python train.py --d_shared_expert=0 --hidden_act="geglu" --norm="rmsnorm" --norm_place="peri" --positions="rope" --attn_scale=0.17 --doc_mask=true --train_tokens=602900000
Below are experts of layer 3 (counted from 0) of a mixture-of-experts language model. Rows are named router (the router's row for the expert), gate (a neuron's input weights, with its number), up (a neuron's input weights, with its number) and show model dimensions 0-95. Each number is 128 + 24 x the weight over its row's rms, rounded and kept within 0 to 255.
Before each expert's rows: a language model's description of what the expert responds to. This comes from a sample of Wikipedia text that the model never trained on.

# expert 11
It responds to: Participles after was/is
router [115 134 151 119  84 117 132  82 129  84 140 121  88 131 118 164 113 144 111 100 148  87 126 108 134 115  98 119 129  87 126 119 115 134  75 123 131 107 117 176 128  88  97 144 162 120 155 129 164 120 122 127 158 116 128 123 167 133 161 113 123 120 125 146 108 119 109 147 152 139 197 104 129 135 141 121 164 134  97 132 138 117 119 160  66 118 161 130 141 119 142 120 147  94 171 121]
gate1 [134 118 148 148 150 139 106 201 132 147 136  93 121 139 111 116 157 146 147 165 153 144 134  66 148 109 145 115 119 137 116  87 164 102 120 142 108 112 113 113 119 154  88 116 139 173 124 117  97  92 135 168 146 175 131 166 111 101 144 178 146  98 112 102 145 129 114 119 152 146 160 130 126 102 145 130 104 105 129 112 180 131 154 121  92 159 177 115 161 130 127 128 138 114 120 106]
up1 [146 147 138 152 136 191 129 127 131 110 117 124 134 108 128 138 119 148  87 112 141 121 122 124  76 148 127 140 135 135 108 127 124 133 155 132 108 158  55 105 136 138 164 163  72 142 128  67  91 141 111 141 183  95 127 152 149 146 116 156 168  71 166 112 134 143 116 163 125 112 124 129 149 103 176 146 121 184 144 156 141 142 118 119 136 102 115 117 124  83 119 136 156 145 116 100]
gate2 [128 142  86 107 147  85 146  69 115 156 138 130  69 132 135 122 143 142 171 135 141 137 109 125 137 142 141 126  89 137  99 140 127 109 166 156 110 176 125 135 123  95 147 152 133 137 173 134 123 133 118 102 151 148 153 133  82 115 114  80 105 143 134 115 152 115 136 107 157 137 152 145 141 163 155 121 148  89 105 142 114 149 124 123 199 104 128 106 112 137 126 116  98 101 103 167]
up2 [139 100 124 151 136 152 138 105 144 117 128 118 123 102 131 118 126 109 132 134  99 119 142 112 130 106 163 150 157 186 125 139 113 138  82  96 157 122 144 107 168  82 128 130 161 139 139 123  95 122  97 102 123 122 137 113 107  93 129 105 146 113 125 169 127 148 123 103 114  92 117 105 129 154 157 134 167 129 131 131  77  54 114 109 126 106 130 141  79 145 152 106 125 144  85 112]
gate3 [154 132 150 173 161 126 149 126 137 126 169 114 154 125  99 123 137 109  91 118 143 144 125  80  67 149  98 151 139 150 123 142 128 106 133 140 117 115 126  90 102 130 120 189  77  92  86 153 146 167 123 129 109 130 109 147 113 124 112 143 117 107 159 142 138 116 161 120 123 141 123 147  89 145 169 100 156 139 112  90 113 166  84 115 156 123 133 116 110 108 136  82 146 103 121 136]
up3 [ 83 112 117 101 141 174 134 103 145 113 112 141  95 163 124 149 117 152 140 141 124 100 133 148 158 152 153 119 103 116 122 164 110 149 146 112 117 151 128 177 144 140 157  89 103 142 181 130 123 145 104 118 152 119 131  49 163 176 141  97 138 143 138 127 143 127 130 143 107 137 111 130 151 126 102 117 108 102 140 174 176  95 151 122 146 101 135 144  84 118 148 144 113  82 143 105]
gate4 [100 134 126 128 135 163 163 124 134 130 159 163  86 123 107 149 120 122 128 116 118 103 167  94 121 129 126 125 103 161 144 136 107 143  95 109 104 144 130  83 124 140 171 143 141 120 158 105 137  88 131 111 147 148 107 116 135 108 124 104 125 111 156 186 131 111 158 145 107 113 103 132 189 138 131 137 111 152 157 109 118 125 109 110 133 116 110 101 113 109 151  98 139 154 114 129]
up4 [165 109 162 144 124 147 109  86 108 146 142  78 111 109 122 100 115 124 112 123 130 148  56 109 114 139 115 148 126  71 147 137  98 128 135 164  95  99 121 143 110 143 163 136 132 151 106 129 108 134 193  95 144 167 129 117 153 117 126 130 118 116 144 137 148 131 169 135 130 129 101 134 115  95  90 158 100 200 157 110 137 113 117  94 134  98 124 106 147 143  90 123  69  93 132 126]
gate5 [ 96 145  96 102 120 127 127 164 101 131  93 187 128  90 121 137 165 161 146  95 138 127 144 140  93 135 106 111 131 152 120 114 103 132 119 151 148 112 114  75 140  80 125 117 115  82 127 139 104 127 140 149  97  93 151 174 152 140 138  96  78 142 131 130 115 104 152 155 163 128 106  95 145 141 123 167 168 134  67 166 110 157 111 116 204 121 110 134 123 121 122  63 154 135 106  70]
up5 [134 152  66 130 126 138 140 135 118 101 136 148 159 170  95  97  95  83 155 135 130 124 175 136 126 143 117 149 127 149 135 136 103 151 121  70 148  97  91 130 132 126 148 146 130 179 104 144 133 157 116 164 106 122 156 113 136 158 137 130 131 112 152 163 149 117 126 138 102 157 119 155 102 142 182 106 111 147 147 135 106 113  93 131 163 149 126 138 139 146 156 159 128  78 182 144]
gate6 [114 102 142 131 135 144 154 107 149 108 159 148 140 138 156 133 129  95 123 146  88 149 136 141 134 118  83 117 149 131 132 122  91 109 142 131 112 109 147 141 110 113 102 127 131 163 185 117 154 121 122 154 153 146 127 125 167 126 136 143 139 124 149  88 143 124 179 134 147 133 131 123  87 140 124 150 152 109 149  79 181 178 113  85 136 150 151 127 148 113 136 164  81 138 116  92]
up6 [101 100  85 119 134 132 138 112 135 123 125 123  98 116 132 157 149 142  94 103 100 103 109 132 132 125 103 118 164 112 117 103 125 162 129 124 130 160 142 155 135 107 110 133 129  89 156 124  92 140 166 121 130  97 128 137 131  72  88  90 117 148 102 133  87  61 104 118  98 146 150 125 143 140 134 153 145 111 143 141 185 106 162 140 135 121 141 135  83 128 154 193 152 114 148 126]
gate7 [140 114  82 155 144 118 152 133 133  84 130 145 138 146 147 131 146 144 129 132 145 111 103 101 127 144 140 124 121 148  77 102  89 146 118 118 111  73 114 102 162 134 165  95 139 135 155 135  90  98 102 146 103  95 122 107 133  94  97 167 107 105 167 116 139  83 126  95 153 155 106 139 140 147 132 127 169 135 136 151  94 163 119  97 113 111  94 158  67 132 119 109 103 114 128 158]
up7 [ 79 155 159 117 148 111 117 112 119 103 124 160 145 127 150 106 145  97 132 121 137 139 127 134 104 122 121 187 146 152 112 178 102  90  88 132  93  96 130 173 112 143 116 119  94 133 151 143 112 122  97 126 140 159 100 118 172 119 131 102  94 105 136 156 135 119 126 172 188 117 108 139 162 105 163 129 125 148 170  98 118 151 127  71 100 181 138 121 146 100 136 130 125 104 110 132]
gate8 [126 183 107 158 157  94 134 123 119  89 135 164 117 120 134 164  98 133 169 117 160 165 168 123 124 149 122 192 159  61  90 113  85 134 132 118 124 138 130 121 167 154 150 141 129 115 121 155 121 117 113 133 121 112  87 132 129 141 103 137 138 109 151 131 148 132 137 188 137 105 168 147 148 141 127 109 140 124 159 146 126 132  88  90 130 148 123 147 132 123 141 195  86 129 117  97]
up8 [143 146  88 113 118 136 136 137 131 138 163 115 127 163 144 167 123 106 139 112 151 154 145 103 149 139 156 101  82 129 167  94 131  94 147 117 142 125 140 156 133 124 157 127  94 149 157 125 128 105 143 111 195 134 118 126 114 127 120 141 139  76 104 118 111 136 114  73 107 126 134 139 143 132 107 108 171 118 107 127 141 111 113 121 138 151 156  78 130 143 118 152  82 167 165 115]
gate9 [151 148  99 102 105  96 115 132 142 176 130  93 148  87 137 124 119 136 109 148  99 123 142 146 144 131 123 122  99 117 139 137 136 136  90 113 184 162 144  83 135 116 127 124 167 135 127 159 133 138 163 169 133 158 123  89 113 112 117 165 146 129 112  94 134 106 130  94 100 131 130 124 111 175 127 172 127 135 113 128 161 151 118 143 127 185 142  87 112 135 147  99 130 140 113 144]
up9 [104  80 141  81 110 110 131 132 134 188  95 116 105 100 142 131 114 147 135 137 160 149 110 117 118 180 131 157 110 140  85 147 160 111 153 119 107  99 143 141 117 134 131 122 150 131 157 133 178 139 156 129 133 122 110 113 128  74 169 134 139 158 109 143 157  95 162 111 157 187 127 132 122 129 122 102 119 140  86 132 187 128  99 141 152 116 101 121 135 115 141 100 117 121 145 137]
gate10 [159 135 111  43 110 131 147 135 113 171  88  78 112 106  99 124 124 158 154  94 123 130 143  95 148 154 128 116  66 154  99 111 152 156 185 152 119 149 113  84 135 120 131 125 121 125 133  80 115 130 150 133 123 128 161 117 121  97  92  98 129 100 103 152 118 165 106 140  64 112 154 146 145 143  89 135 128  98 102 149 106 133 149 125 123 136 155 161 150 118 146 135 116 137 153 120]
up10 [140 124  91 109 125 105 149 135 174 140 102 116 153 145 174 107  70 142 135 116  94 125  95 107 141 150 153 133 127 126 122 114 143 128 128 152 154 188  91  75 136 119 191  82 107 142 104 126 107 148 106 147 130 112  98 155 130 141 166  77 109 144  99 124 112 143  87 161 111 171 161 156 125 156 119  95 123  91 117 134 153 126 188 123 136 130 147 109 151  93 142 127 131 124 162 125]
gate11 [122 116 128 124 113 141 119 114 145 158 141 141 118 138 125 151 112  60 100 142 123 132 105 121 150 148 160 155 128 111 136 132 128 166 180 158 127 154 131 145 185 162 110 154 120 114 104  66  78 185 124 111 152 153 144 136 178 101 123 111 122 137 116  75 109 130 127 138 112 123 112 161 142  79 133 138 134 149 141 151  89 127 143 100 140 107 155 134  74  90 161 103 117 133 139  87]
up11 [151 143 146 126 138 132 115 147 156 131 151 140 117 153 132 149  57 143 105 163 120 111 105 134 110 185 100 145 127 123 154 147 109 138 139 127 190 114 136 166 158 135 135 128 111 113 114  84  87 166 123 121 141 138 145 113 145 102 142 122 139 162 127 106 103 142 112 182 105 114 121 143 124 131 135 126 131 141  94  95  79 109 134 128  92 127 169 118 120 109 142  80 170 126 133 154]
gate12 [115 108 124 163 121 116 121 133 120 106 142 113 114 137 125 145 166 142 140 157  94 174 168 126  99  56 106 121 113 142 125  76 112 109 132 153 119 124 142 123 126 102 133 142 112 144 116 113 107 109 149 163 148 147 117 157 136 150  96 165 160 132 142 119 202 159 144  97 143  89 111 134 149  94 154 132 129 120 135  93 137 146  69 156 157 124 107 129 109 180 157  91  97 149 133 186]
up12 [191 112 167 108 127 145 156 109 154 115 205 119 103 111 146 169 159 134 121 158 125 119 124 100 140  61 132 126 127 138 112 171 113 148 131 148 115 147 119  97 143 100 132 119 124 143 133 106 116 119 134 128 169 133 139  94 125 102 117 162 132 114 145 128 137 140 116 108 131 104  98 138 135 108 109 146 170 122 100 182 172 144 121 128 133 138 134  98 103 104 122 113 166 143 155 109]
gate13 [124 141 122 148 137 126  95 151 141 121 125 157 124 107 161 154 132 107 104 148 118 107 153 138 100 112 138 133 138 134 124  68  88  99 108  99 138  95 127 133  68 144 156 148  93 160 186 134 169 108 130 129 101 157 133 113 161  97 131 141 131  94 138  84 112 170 129  97 185 136  94 136 114 129 112 111 109 144 107  93 145 108 158 155 139 134 108  99 103 169 174 130  93 110 116 115]
up13 [109 113 103 167 143 148 137 108 134 128 148 130  93 130 135  98 180 121 111 139 147 144 108 121 113  95 161 127 129 169 132 174  72 165 167 108 114 124 131 155 115 136 160 113 169 129 142 112  80 133 127 128  98 119 148  88 145 152 110 162 144  87 115 141 145 144 149 102  83 109 132 146 150 111 126 146 104 118 176 140  62 104 133 139 155 120 102 162 124 143 150  92 103 127 145 111]
gate14 [100 109  91 141 138 143 136 111 103 106 118 150  99 166 150 138 110  98 146 117 130 111 123 130 157 138 138 129 155 122 115 101  62 136 115 142 153 138 159 142 161 123 133 131 145 169 153 138 106 134 117  60 125 115 151 149 145 122 131 151 132 106 171 133 120 130 140 153 106 187 151 161 124 150 158 123 169 146 132 111 110 135  63 118 143 114 111 102  73 135 130 153 121 132 130 146]
up14 [101 124 124 120 120 138 119 137 125 108  83 114 139 114 127  86 128 131  96  80 141 167 109 110 115 165 154 136 118 109 184 167 119  98 102 103 123 110 153 120 103 139 126 114 112 120 119  85 120 111 139 116 150 169 136 148 123 132 123 108 118 129 125 140 134 143 131 157  96  92 137 104 153 142 130 110 120  96 138 112  80 109 186 105 121 135 137 155 130  89  76 149 133 102  93 121]
gate15 [118 117 143 135 130 163 131 136 113 125  69 151 158 103 128 145 136 133 147 118 149 127 129  92  97 178 118 144 140 116 139 155 110 130 179 189 128  92 105  98 114 118 143  86  98 151 141 171 117 120 152 135 165 116  94 141 109 127 124 109 141 115 152 115 165 105 183 123 141 132 127 144 128 139 143 158  96 158 122 126 175 152 103 124 177 117 147 106 149  83 141 112  66 171 161 135]
up15 [157 151 138 125 140 127 138 111 132 134 167 151 113 175 127 165 151 121 130  97 145 120 156 150 142 125 156 125 108 124  98 121 154 174 101 149 143 136 109 165 155  90 113 144 154 169 151 170 112 155 106 129 130 151 152 140 170 129 116  86 131 140 141 118  73 162 119  95 140 148 171 115 132 161 128 136 136 164 128  90  78 127 101 155 115 149 128 173 127 164 122  81 152 155 143 138]
gate16 [134 138 128 130 128 110 126 142 130 117 114  99 155  92 117 105 129 138 123 152 133 106 130 134 119 143 137  84 179 144  84 114 127 131  93 127 114 161 104 158 112 149 147 114 136  85 128 139 162 148 144 167 141 120 143 146 133 160 152 204 108 168 130 125 138 117 130 154  82 124 112 132 107 167 147 139  97  79 126 120 101 148 124 114 151  68 117 105 131 143 121 147 105 158  98 133]
up16 [133 160 142 120  88 169 135 144 118  90  93 141 119 114  86 138 114 173 139 133 107 148 113 126 121 122 104 171 137  97 149 165 146  96 112 137 119 147 151 121 133 125 130 144 121 152 119 101 104  63 141 132 109 124 155 121 128 120 120 122 133 116 127 103 146 163 113 165 147  97 139 126 130 134 145 116 162 133 145  84 123 114 127 134 148 170 108 162 178  75 153  96 192 132 104 117]
gate17 [140 120 103 117 130 143 137 118 108 146 140 130 147 146 121 142 139  99 147  89  96  92 148 119 137 170 134 114 122 120 115 103  87  91 128 149 154 116 142 101 134 122 125 113 122  98 114 111  90 118 127  80 148 106 130 111 116 119 121 185  89 112 143 118 127 129 106 150  93 149 137 146 113 171 136 179 109 172 132 171 148 127  51 137 157 145 114 144 146  95 142 130  91 140 111 134]
up17 [124 116 175  97 108 139 124 148 125 128 106 119 183 107  82 126 119 150 115  90 143 110 145 121 129  91 102 124 100  97 171 145 162 143 155 134 110 161 115 116 114 137 136 101 140  99 105 143 134  94 109 124 114 164  66 131 140 158 129 142 127 128 127 142 116  91 106 126 155 133 146 136  80 133 119 122 164 152 126 126  88 151 130 133  95 145 158  95 136 122 129  80 146 134 152 121]
gate18 [122 134 144 136 134  89 123 112  99 157 109 142 114 161 128 129 127 101 131  88 131 137 135 136 126 144 140 148 142 133 123 192 148 136 131 148 121  85 123 150 185  93 120 165 123 141 129 136 130 111 155 141 166 144 119 128 107  99 127 123 105 101 143 118 118 119 153 167 170 161  88 111 131 102 141 165 122 169 163 145  85 114 129 125 136 158 131 157  99  92  88 119 130 133 118 111]
up18 [176 100 167 140 119 148 131 161 138 118 115  76 121 127 134 114 137 158 135 130 124 177 158 103 133 168 122 148 141 103 116  95 132 136 117  99  87 109 137 126 122 122 130 125 125 152 121 144  34 158 119  98 142 132 140 139 133 161 120 111  98 150 130 168 132 111 105 117 131 157 170 118 146 111 121 107 120 178 133 141 133 116 134 111 175 137 161 101 144 131 131 138 136 153  95 124]
gate19 [137 116 168 143 118 147 164  91 154 171  96 144 115 122  90 122 161 143 138 107 134 163 130 165 131 145 133 123 120 160 137 114 196 107 117 118  87 114 152 123 157 116 155 111 155 134 141 128  93 149 116  64 143  99 146 142 116 102 134  98 107 126 119  96 133 115 149 112 138  96 134 119 146  83 102 126 161 140  82 144 145 141 153 134 108 134  99  90 134 150  86 134 164 104 142 100]
up19 [101 115 128 113 154 137  91 134 101 109 145 168 127 148 139 133  70 150 116 129 135 103  97  92 138 111 119 140 156 100 138 111  75 188 138 130 149 160  86 113 110 181 111 122 116 106  87 115 138 104 119 208  99 143 107 129 118 173  95 136 157 155 132 154 134 152 101 180 120 120 132 159 142 155 163 130 148 128 141 144 107 120 100 138 138 123 158 190 140 133 147 124 105 160 153 127]
gate20 [116 113  94 132 155 139 134  91  93 125 129  87 155 133 157 163 116  78 146 150 113 145 102 103 131 134 141 133 164 107  89 119 125 138 179 147 144 105 102 107 165 125 150 123 142 137 135 110 142 127 121 133 132 164 114 126 146 123 159  97 145 131 115 123 186 119 168  78 147 147 143  97  95  85 129 123 108  99 118 146 145  95 167 112 121 100 127 133  72 105 151 118 111 127 138  86]
up20 [137 131 152 125 153 131 108 115  98  98 117 110 161 141 169 118 117  91 143 149 156 179 130 154 116 177 129 135 134 100 137 106 122 119 160 134  89 126 142 184 141 143 154 120 169 113 129 140 190 102  90 104 133 151 125  95 151 101 141 178 116 118 136 106 147 137 147  76 148 130 148 127 129  61 117  95 133 160 133 118 145 118 107 125 124 108 111 114 124  89 119 174  77 139 124 124]
gate21 [145  90 156 134 136 176 187 122  99 141 138  74 133 147 143 142 127 127 128 126  71 129  96 126 118 126 128 118 151 135 140 107 143 103 129 165 104 145 114 112 124 139 130 105 145 133 139 153  72 130 135 141 136 161 113 110 165 151 132 139  95 131 111 148 137 128 136 146 116 101 119 142 127 115 149 121 103  93 127 142 174 123 103 154 140 154 130 134 113 108 117  98 151 132  90 129]
up21 [139 140 100 131 183 120 128 146 137 101 158 147 117 147 144 131 114 120 140 135 119 109 167 135 130 175 115 151 115 144 117 114 103 110 142 103 111  89 150 138 136  93 193 140 129 140 139 117 136 102 135 134 119 132 172 158 172 130 139 132 128 132 148 167 103 171 129 135 127 122  81  96 140 113 106 130 104 181 121 120 137 114 130 127 127 119 141 191 127 130 131 106  90 134 111 134]
gate22 [162 127 200 107 174 134 137  91 145 127 130 115  88 132 109 127 156 163 132  92 149 124 155 134 147 141 115  97 146 119 181 107 157 106 138 165  77  98 130 128 129 146 164 130 129 131 106 112 107 146 165 119 114 135 124 107 148 104 132 116 119  90 189 146 114 176 121  83 147 139 104 112 182 125 113 166 140 107 147 135 165 149 106 138 138  99 112 133 146 149 140 127 130 115 124 122]
up22 [ 97 135 100 158 102 128 134 154  96 145 128 120 152 143 140 102 123  91 140 151  99 140 117 132  58  78 135 151 112 114 109 150 100 107 139 153 164 139 145  85 178 131 143 130 135 135 123 140  96 120 103  82 153 132 139 137 139 165 160 127 161 147  68 130 156  96 144 122  85 119 141 164 114 120 163 108  89 147 108 146  84 124 147  84 164 132 122 127 158 119 144 100  98 115 166 120]
gate23 [133 172 150 110 138 132  89 155 160 144 127 128 150 128  92 100 113 170  91 156 111 126 105 153 140 148 125 115 123  96 142 151 126 115 131 111 119 138 109 124 182 142  97 148 106 122 136  99 176 105  97 132 169 116 136 180 165 106 145 107 161  95  88  97 136 135 103 138 111 121 147 154 149 112 167  89 121 119 138  89 133 112 117 123 112 157 128 127  95 105 104 100 169 123 127 105]
up23 [105 117  94 127 132 150 144  96  83 122 121 127 163 142 113 142 169 104 115 106 142 123 134  76 112 139 117 183 120 195 131 125 133 133 123 166 135  98 154 109 111 114 185 103  92 171 128 150 134 119 120 121 123 144 152  85 119 156 130 132 122 165 136 141 129 132 118 116 145 113 105 111 143 133 124 142 106 133 124 189 113 113 145 116 132 164 115 125 168 136 115 154 135 180 122 112]
gate24 [121 168 151 114 146 135 156  90 119 156 119 105 134  99 155  90 142 150 146 150 167  70 176 135  96 137 159 161  91 147  46 141 101 139 103 142  79 103 126  80 146 152 130 140 130 162 162  89 132 152 140 128 160 142 113 213 131 116 113 118 123 122 132 135 155 162 150 107 130 102 112 135 119 180 109 100 142 131 138 135 150 101 117 115 156  77 124 113 124 108 151 103 159 103 108 141]
up24 [117 112 180 126 101  89 114 127 130 166 126 132 126 117 123  74 175 139 145 178 155 113 165 104 144 123 117 152  98 124  91 151 164 144 120 161  91 142 106  99 138 156 108 115 157 182 165 115 126 139 171 115 138  97  90 154 140 121 119 123 163 134 132 131 138 166 143  96 157 117 135 120 114  71 138  96 153 122 135 131 158 105 115 137 114 102 114 155  94 109 120 136 144 129  87 143]
gate25 [135  72 124 132 154 135 112 145 133 113 151 122 153 141 126 114 145 148 158 114 113 128 122 101  81  93 158 137 151 115 149 130 108 173 169 134 104 105 123 148  72  98 136 104 101 152 114 114 100 101 119 107 142 144 197  88 130 147  91 149 137 103 142 157 157 139 129 114 144 104  84 128 136 127 148 142 117 114 110 136 127 108 102 119 123 106  89 113  94 127 122 152  94 141 108 113]
up25 [139 162 124 122 126 136 123 139 134 108 151 154 122 153 117 110  82 109 136 124 121 203 148 121 109 128  97 143  75 125 152 135 149 134  75 146 113 152 138 118 144 106 125 107  98  96 154 172 123 110 134 136 122  71 128  90 152 113 136 106 129 149 156 139 142  91 121 147 152 164 137 130 125 112 159  83 143 169  92  98 108 125 110 119 151 129 127 161  87 122 105 140 106 113 115  89]
gate26 [153 155 129 126 159 147 102 115 120 155 172 111 137 123 149 120 136 135 133 166  99 141 122 118 124 111 188 116 137 155 112 140 129  93 155 116 131 150 120 112 127 168 114 161 136  90 130 116 119 141 152 134 117 138 139  89 171 149 100 156 148 102 129 155 124 161 107  85 123 110 124 157 102  95 140 134 140 116 108 150  83 143  71 157 101 153  91  97 132 145  93 148 137 137 111 129]
up26 [129 151 120 131 119 117 112 109 134 123 116 136 143  85 157 149  86 111 144 111  95 125 126 134 128 114 159  71  93 128 104 144 155 102 109  93 142 140 126 136  98 108 157 166 123 127 132 172 147 136 175 117 103 120 166 153 142 100 160  96 124 133 146 120 112 121 151 174 136 131 123  98 126 171 145 117 127 102  74 121 146 165 107 134 147 103 121  97  69 158 133 135 169 116 132 109]
gate27 [153 107 138 173 153 118 115 171 128 135 117 148 147 139 137 172 175 197 128 130 118 144 131 122 137 154 173 110 117 112 129 144  66 133 143 142 139 122 116 108 147 106 123 113 110  88 164 156 120  81 135 131  97  95 111 149 149 161 100 126 119 109 106 132 144 145 128 142 152 132 147 139 142  88 183  90 132 100 126 117 130 136  97 111 116 125 111 130 132 135 103 145 145 158 152 145]
up27 [129 110 102 108 145 146  97 155 122  90 154 161  90 137 173 122 141 104 132 148 166 123 156 104 142 169 131  90 138 143 163 181 128 142 148 105 162 164 126 128  93 140 165 118 149 130 137 104 147 138 114 156 110 128 130 108 129 102 101 152  99 153 131 102 124 138 138  91 119  71 124  94 115 120 125 122 142 139  92 157 138  99 113 189 149  93 128 112 142 108 156 142 143 153 119  89]
gate28 [157 124 105  75 118  96 154 116  97 137 118 153 132 113 117 137 146 126 158  77 145 100 128 113 138 139 138 152 137 181  98 131 115 165 121  86  73 118 168 129 142 149 160  50 149 132 115 139 109 110  94 136 108 117 144 140 137  74 105 114 109 179 185 168 168 143 110 144 124 138 143 145 102 135 150 116 168 142 131 175 152 147 137 119 144 115  85 102 110 136 177 126 139 110 142 155]
up28 [114 133  93 138 113 142 100 156 148 131  98 121 124 117 138 131 112 150 121 119 108 152 153 148 124 138 121 170 102  94 142 145 126  55 105 166 127 110 123 133  76 101 103  85 105 122 137 131 108  93 128 103 137 133 122 148 121 160 146 130 134 115 130 146 109 126 165 178 149 123 122 113 115 164 129  90 124 136 101 130 140 109 179  90  90 136 162  73 134 113 123 124 120 102 139 106]
gate29 [143  99 132 107 100 185 137 177 111 114  99 129 101 129 109 117 143 147  97 173 116  49 137 141  90 115 132 111 113 107 119 128 122 135 137 140 124 185 187 106 166 110 122 110 109 127 127  93  84 121 110 110 155 148 140 102 100 122 108 178 113 130 152 156 134 116 124 138 133 128 147 141 153 113 143 106 137 136 127 125 125 161  24 134 129 130 134 142 148  96 123  96  99 123 108 132]
up29 [104 163 119 142 171  89 135 107 108 135 138 101 162 129 145 111 113 141 136 101 123 196 192 125 118 115 135 146 112 121 139 147  66 101 141  96 101  93 105  93 117 146 153 168 118 112  93  96 142 140 119 123  94 160  91 170 144 132  99 111 141 134 120 125 107 136 115 140 128 127 128 116 126 156 129 139 156 147 119 117 103  92 153 111 144 137 156  96 115 142 124 153 156 146 123 125]
gate30 [153  94 144 139 101 131 123 194 155 126 142 108 126  87 100 123 102 122 123 113 124 147 111 135 126  93 154 130  97 183 128 139 129  82 115 130  96 148 190  86 110 132 134  98 133 128 175 159 143 135 118 127 109 151 121 153 115 144 131 171 115 155 128 102 131 150 129 132  73 104 164  99  70 133 163 118 115 136  88 129 110 118  93 113 127 149 123 130 130 116 159 129 126 126  98 129]
up30 [148 121  97 107 117 121 160 164 151 154  74 123  92 111 172 135 134 153 120 130 101 140 128 135 152 112 153  96 116 196 102 108 139  74 125 152 119 178 149 118 133 138 134  84 129 152 155 127 143 102 156 152 103 150 128 174  86 118 123 112 112 131 143 137 141 103 125 173 139 118 181 142 134 148 152 121  96 106 133 114 143 134 127 162 100 111  93 122 127 144 133 131 103 152  93 159]
gate31 [ 77 141 146 134 106 137 114 148 119  94 110 138 108 103 115  47 147 137 120 122 100 136 114 116 157 139 157 146 146 135 136 139 152 115  90 149 100 118 144 129 132 122 136  69  96 107 125 139 156 131 114  85 124 100 155 141 140 206 124 129 100 155 129 143  96 142 126 186  84 122  95 128 144 132 127 106 155 142 153 149 158 112 130 109 166 155 130 154 143  65 167 153 101 146 136 134]
up31 [126 120  84 182 166 150 109 143  82 109 154 134 138 116 157 123 166  81 120 128 160 130 119 112 149 173 126 149 161  85 132 110 144 136 123  99 108 110 128 128 151 116 136 136 112 135 122 126 101 180 145 137 141  95 116 166 104 139 144 103 163 146 138 137 121 150 146 112 169 132  96 121 148 108 133 131 140 161 105 115 120 141 146 116 119  82 143 158 135 136 156 146 105 167 114 125]
gate32 [140 155  74 115 137 157 126 152 109 133 137 131 128 139 104 171 136 156  97  92 127 126 138 139 154 195 142 139 175 131 144 133 146 118 108 152  85 104 130 145 140  96 128 110 103 167 128 155 130 153 145 113 161 113 110 131 135 126 127  97 144 111 130 100  97 152 105 156  88 114 148 144 136 160  98 129 112  91 137 120 127 125 180  49 126 115 124 122  99 132 125 173 135  68 151 112]
up32 [184 156 132 143 111 127 124 164 110  94 148 149  87 138 130 125 131 114 130 153 155 121 133  92 145 186 147 116 180 151 158 134  96 104 132 109 119  90  99 113 113 122 133 128 106 150 108 100 161  75 162 161 151 102 136 100 146 153 149 160 154 132 121 149 146 129 109 136 160 124 144 152 125 117 138 117 112 157 119 125 136 122 145 129 143 128 157 152 110 109 111 130 129 119  94 106]
gate33 [148 138 161 144 112 167 114  93 140  95 173 118 154 135  83 124 158 123 119 130 139 164 108 106 124 141 124 112 111 138  93 142 137 175 178  96 110  95 141 127 116 157 113 138 130 124 140 127 123 116 147  97 118 106 112 143 163 124 153 169  63 160 115 128 138 148 152 139 161  88  99 124 186 115 145 134 138  80 101 148 148 145 157 140 114 118 132 138 123 155 158 139 139 139 133 121]
up33 [148 123  90 152 103 154 111 165 125 115 112 156 128 130 166 118 117 146  94 131 122 128 105 152  93 148 116 121  63  90 108 129 146 123 116 102 130 139 194 170 147 173 114 114  88 123 158 139 139 163 137 138 161  89 159 149 100 105 142 234 122 152 109 103  92  96  96 100 120  85 125 153 153 126 135 114 142 104 154 109 146  82 117 135 120 130 111 152 132 140 105 132 144  93 140 114]
gate34 [157 138 139 148 115  96 124 107  99 174 121 143 123 146 186 120 131 125 149 109 139 139 154 150 144 181 133 109  98 145 110 169 144 112 111 139 143 111 182 123 167 133 138 124  96 158 175  84 147 131 106  99 136 119 126 127 160 142 166 124 125 134 126 131 145 156 128 138 144 130 103 131 145  60 123 124 112 110 135 113 150 112 157 132 123 142 116 131  95 151  99 124 183 112 116 100]
up34 [ 84 155 153 104 153  99 140 128 130 108 124 136 152 150 111  79 134 108 159 167 125  90 138 136 133 102 148 118 151 136 133 143 106 163 109 134 114 152 164  96 130 120 113 111 175 168 121 147 149  89 107 139 111 126 135 124 142 144 129 176 163 149 187 163 156 116 147 162 151 133 150  73  89 140 129 103  94 126 125 154 134 122 112 146 154 109 115 152 125 151 117 148 105 149 109 107]
gate35 [108 130 123 123 152 127 134 137  95 128 118  89 135 171 155 122 127 134 106  98  86 123  92  89 153 107 124  91 165 127 146  80 114 149 134 160 163 131 139 117 115 155 143 115 143 155 108 146  95 134 109 140 115 150 109 104 154 163  95 126 163 115 111 101 141 126 101  88 131  94 117 140 150 129 141 155 118  85 139 177 125 129 111 129 107 148 124  92 137 150 142 117 144 117 143  94]
up35 [142  90 130 156 164 107 136 116 142  42 137 167 127 161  78 136 127 119 126 143 118 124 130 119 121 157 133 147 146 179 140 144 119 124 142 141 122 131 119 112  75 137 149 170 126  90 122 109 142  80 130 147 122 111 137 164 154 114 154 175 119 168 184 123 117  95 155 154 140 132 132 118 106 105 131  91 129 144  97  96 148 113 101  98 117 101 144 172 105 133 132 135 163 172 132 143]
gate36 [105 151 155 165 116  93  81 124 133 144 104 162 142 107 144  90 126  97 103 111 108 126 154 138 185 131 145 137 155 129 156 157 167  95  83 103 142 135 158 146 132 112 111 142 118 158 115 152 139 112 102 110 150  86 157 138  97 133  81 106 126 100 127 151 126 144 110 141  87 145 146 212 166 144 137 105 127 141 134 107 115 128 117 126 133 152 128 137 104 165 123 139 144 148 108 127]
up36 [129 164 121 129 109 112 118 125 112 110  98 134 107  83 136 102  93 140 133 113 137 150  83 146 166 145  98 153 170 149 121 119 133 170 115 107 132 104 148 142 145 156 163 136 122 142 169 136 159 141 130 149 129 111 117 163 124  92 116 150 110 138 100  82 126 131 126  78 106 144 143 195 130 129 101 120  99 170 172 112 120 139 105 135 132 146 133  80 152 172 153 134 147 107 125 100]